From a checkpoint of a small mixture-of-experts model trained on Wikipedia.
Size: 14 layers, width 160, vocabulary 8427, 22.2M parameters.
Experts: 128 experts in each of 14 layers, 32 squared ReLU neurons an expert, a softmax router.
Training: a variant of SOAP for the experts, 302M tokens, 4601 steps.
Below are experts of layer 11 (counted from 0) of a mixture-of-experts language model. Rows are named router (the router's row for the expert), up (a neuron's input weights, with its number), down (a neuron's output weights, with its number) and show model dimensions 0-159. Each number is 50 + 15 x the weight over its row's rms, rounded and kept within 0 to 99.
Before each expert's rows: a language model's description of what the expert responds to; "gets" lists some tokens that make up at least twice as much of what it gets as of all text. This comes from a sample of Wikipedia text that the model never trained on. Tokens count by the router's weight.

# expert 8
Description: Mid-word pieces of foreign club, city and place names in sports tables and lists, as in Vitória, Tirana, Toronto, plus "both" and commas.
gets: ", ", "i", "ir", "z", "it", "both "
router:45 64 69 49 63 47 73 60 61 51 22 62 57 47 44 24 46 31 42 55 63 83 59 39 54 44 60 32 23 59 65 31 37 21 33 44 62 56 46 44 77 13 35 39 41 74 59 26 59 54 61 47 42 62 62 81 62 42 63 48 50 68 40 06 63 31 51 57 60 38 29 70 42 56 52 24 45 61 45 45 52 32 30 64 45 55 79 47 45 67 37 58 46 59 35 68 53 40 43 66 36 41 28 59 20 76 48 49 41 45 52 65 42 32 48 43 72 46 37 48 01 56 58 43 43 43 57 59 27 37 57 50 46 60 58 35 83 70 45 55 67 43 55 64 52 77 67 66 63 41 21 62 35 52 48 54 76 45 46 58
up1:33 49 52 73 48 57 60 38 43 65 27 57 59 95 53 49 63 10 60 37 22 64 36 54 49 63 55 59 32 55 37 35 64 42 44 37 66 43 68 47 55 47 36 62 71 59 33 53 63 38 50 56 54 58 63 65 57 56 69 28 55 57 57 17 53 51 71 47 76 33 62 40 29 53 43 63 46 67 27 42 41 22 31 36 48 45 64 37 45 54 72 57 60 39 20 60 31 75 56 44 33 42 72 65 36 53 63 45 23 64 70 42 66 30 55 50 39 37 38 43 40 11 35 16 29 43 78 55 58 50 49 66 28 53 64 45 57 52 57 81 49 74 63 70 47 40 56 64 63 44 48 66 41 63 65 43 41 13 64 49
down1:49 64 68 57 59 47 42 46 49 64 58 78 49 67 27 54 42 45 74 38 33 65 46 42 36 44 26 55 56 22 75 72 77 34 75 53 35 30 65 82 65 35 37 31 87 55 48 46 56 62 52 46 43 72 42 64 38 54 54 67 64 38 37 35 53 49 38 59 47 71 70 78 51 39 42 58 77 48 36 62 65 33 48 74 46 51 54 33 54 39 36 52 23 22 69 43 47 51 47 22 48 57 46 34 39 36 50 48 52 84 39 51 75 57 41 47 37 25 64 43 48 50 28 66 72 53 40 71 51 34 60 60 36 43 57 48 57 57 37 66 38 27 26 06 36 62 28 59 55 51 15 32 52 70 69 43 46 57 43 58

# expert 9
Description: Letters and short pieces inside foreign or unusual names and words, such as Bush-p-epa, Push-p-esh, Koug-d-mioughin, plus table cells.
gets: "T", "\n", "j", "p", ", ", "D"
router:65 75 49 55 47 38 40 22 44 39 36 43 67 66 57 40 52 68 50 63 30 45 53 47 56 39 67 47 54 31 40 44 39 84 60 87 39 32 57 66 51 50 62 20 33 52 45 42 36 40 65 33 52 51 51 51 35 31 52 68 23 28 27 67 59 49 60 50 55 73 80 35 40 48 33 50 61 49 47 76 70 67 72 46 43 46 67 72 21 35 31 56 56 60 30 53 46 53 40 21 40 46 53 35 42 75 69 53 48 38 57 69 88 66 24 46 49 36 56 57 40 75 51 39 33 57 51 56 29 18 40 38 85 10 49 45 62 68 56 57 55 37 29 21 64 46 45 56 56 62 54 52 80 59 66 39 59 52 54 58
up2:57 58 43 96 50 42 77 42 61 57 48 43 44 59 58 42 54 61 53 62 52 67 87 58 64 30 50 30 34 52 41 36 60 65 69 43 51 40 62 46 52 42 38 62 50 35 38 63 62 53 45 26 42 39 66 42 49 50 37 87 33 41 54 41 39 48 57 42 53 94 69 42 39 57 67 62 77 65 46 40 54 70 40 51 27 28 62 54 56 26 52 37 79 63 35 37 69 66 47 40 14 69 45 64 44 50 42 30 38 54 52 63 48 99 47 43 39 50 65 37 42 41 17 49 59 55 69 58 44 72 54 42 47 65 33 40 57 61 33 36 20 57 44 44 31 38 56 55 30 48 50 22 10 66 33 65 47 50 34 47
down2:68 30 55 54 62 56 38 66 68 70 77 41 40 45 31 28 41 68 44 27 67 32 41 99 59 49 19 31 31 59 47 33 58 35 38 45 55 30 14 60 23 74 45 44 54 56 55 50 70 48 69 37 54 56 64 44 32 48 60 69 57 50 50 59 42 58 50 67 48 40 52 53 51 47 43 32 48 38 68 81 66 28 76 52 56 63 75 47 37 67 38 84 39 38 55 50 58 49 63 57 54 47 51 48 42 50 48 23 58 44 48 29 24 43 43 64 40 64 44 62 59 27 55 60 52 53 47 20 48 30 46 50 66 34 70 51 46 89 62 61 39 63 42 62 47 63 64 52 43 34 58 28 49 49 52 48 60 08 53 53

# expert 29
Description: Function words like the, of, in, plus the IPA slash opening after a lead name, LaTeX backslashes, and genus names.
gets: "the ", "of ", "The ", "in ", "a ", "\\"
router:53 50 20 22 67 58 45 43 72 42 40 62 37 51 34 47 26 50 48 36 13 49 45 54 13 71 59 38 70 57 30 53 72 78 28 56 70 67 84 28 44 49 26 47 71 75 36 68 34 50 70 38 66 37 54 52 51 54 53 41 62 53 64 56 46 64 57 67 42 38 40 67 50 64 43 46 41 49 44 43 41 52 66 52 49 52 47 34 73 31 35 34 87 46 52 32 81 34 85 73 47 59 49 36 70 31 80 41 74 23 25 66 46 54 47 20 48 67 56 57 63 39 48 59 39 68 58 82 44 66 54 40 59 59 44 49 52 65 62 49 38 48 68 48 32 59 35 56 53 71 44 52 66 62 35 48 48 28 54 48
up1:41 41 50 47 63 41 40 58 30 50 46 51 49 71 44 24 25 49 37 36 23 57 33 20 53 71 27 26 47 48 48 56 53 56 43 26 49 43 63 41 50 55 68 60 60 86 58 42 21 53 50 74 63 73 63 52 62 52 66 57 50 42 36 62 27 63 51 50 33 34 36 35 70 53 33 68 35 72 48 53 51 32 33 43 32 27 43 41 62 47 49 69 75 42 46 43 55 58 64 81 40 52 80 32 79 51 63 52 45 42 46 43 27 28 52 54 73 47 14 48 50 55 59 62 27 38 72 40 44 56 63 62 59 60 64 83 66 75 56 83 43 51 72 55 70 46 65 45 34 60 73 39 52 70 38 33 27 32 23 43
down1:55 43 36 29 32 38 57 55 76 41 56 60 57 44 48 61 55 50 42 33 62 50 43 73 43 42 34 67 74 66 83 57 41 42 74 35 29 43 46 61 43 72 48 53 55 53 36 75 36 41 43 25 82 62 60 31 51 44 50 46 55 50 64 52 50 24 60 72 76 33 55 60 61 45 78 53 63 52 68 37 35 59 64 58 70 65 56 17 50 52 50 53 49 80 44 40 37 40 34 17 48 42 35 82 51 66 25 41 44 38 43 46 62 78 21 25 48 63 63 48 41 59 55 39 56 36 38 75 34 66 51 22 16 76 59 63 54 03 54 51 43 25 35 38 42 41 44 51 59 58 65 53 41 55 47 63 17 46 57 53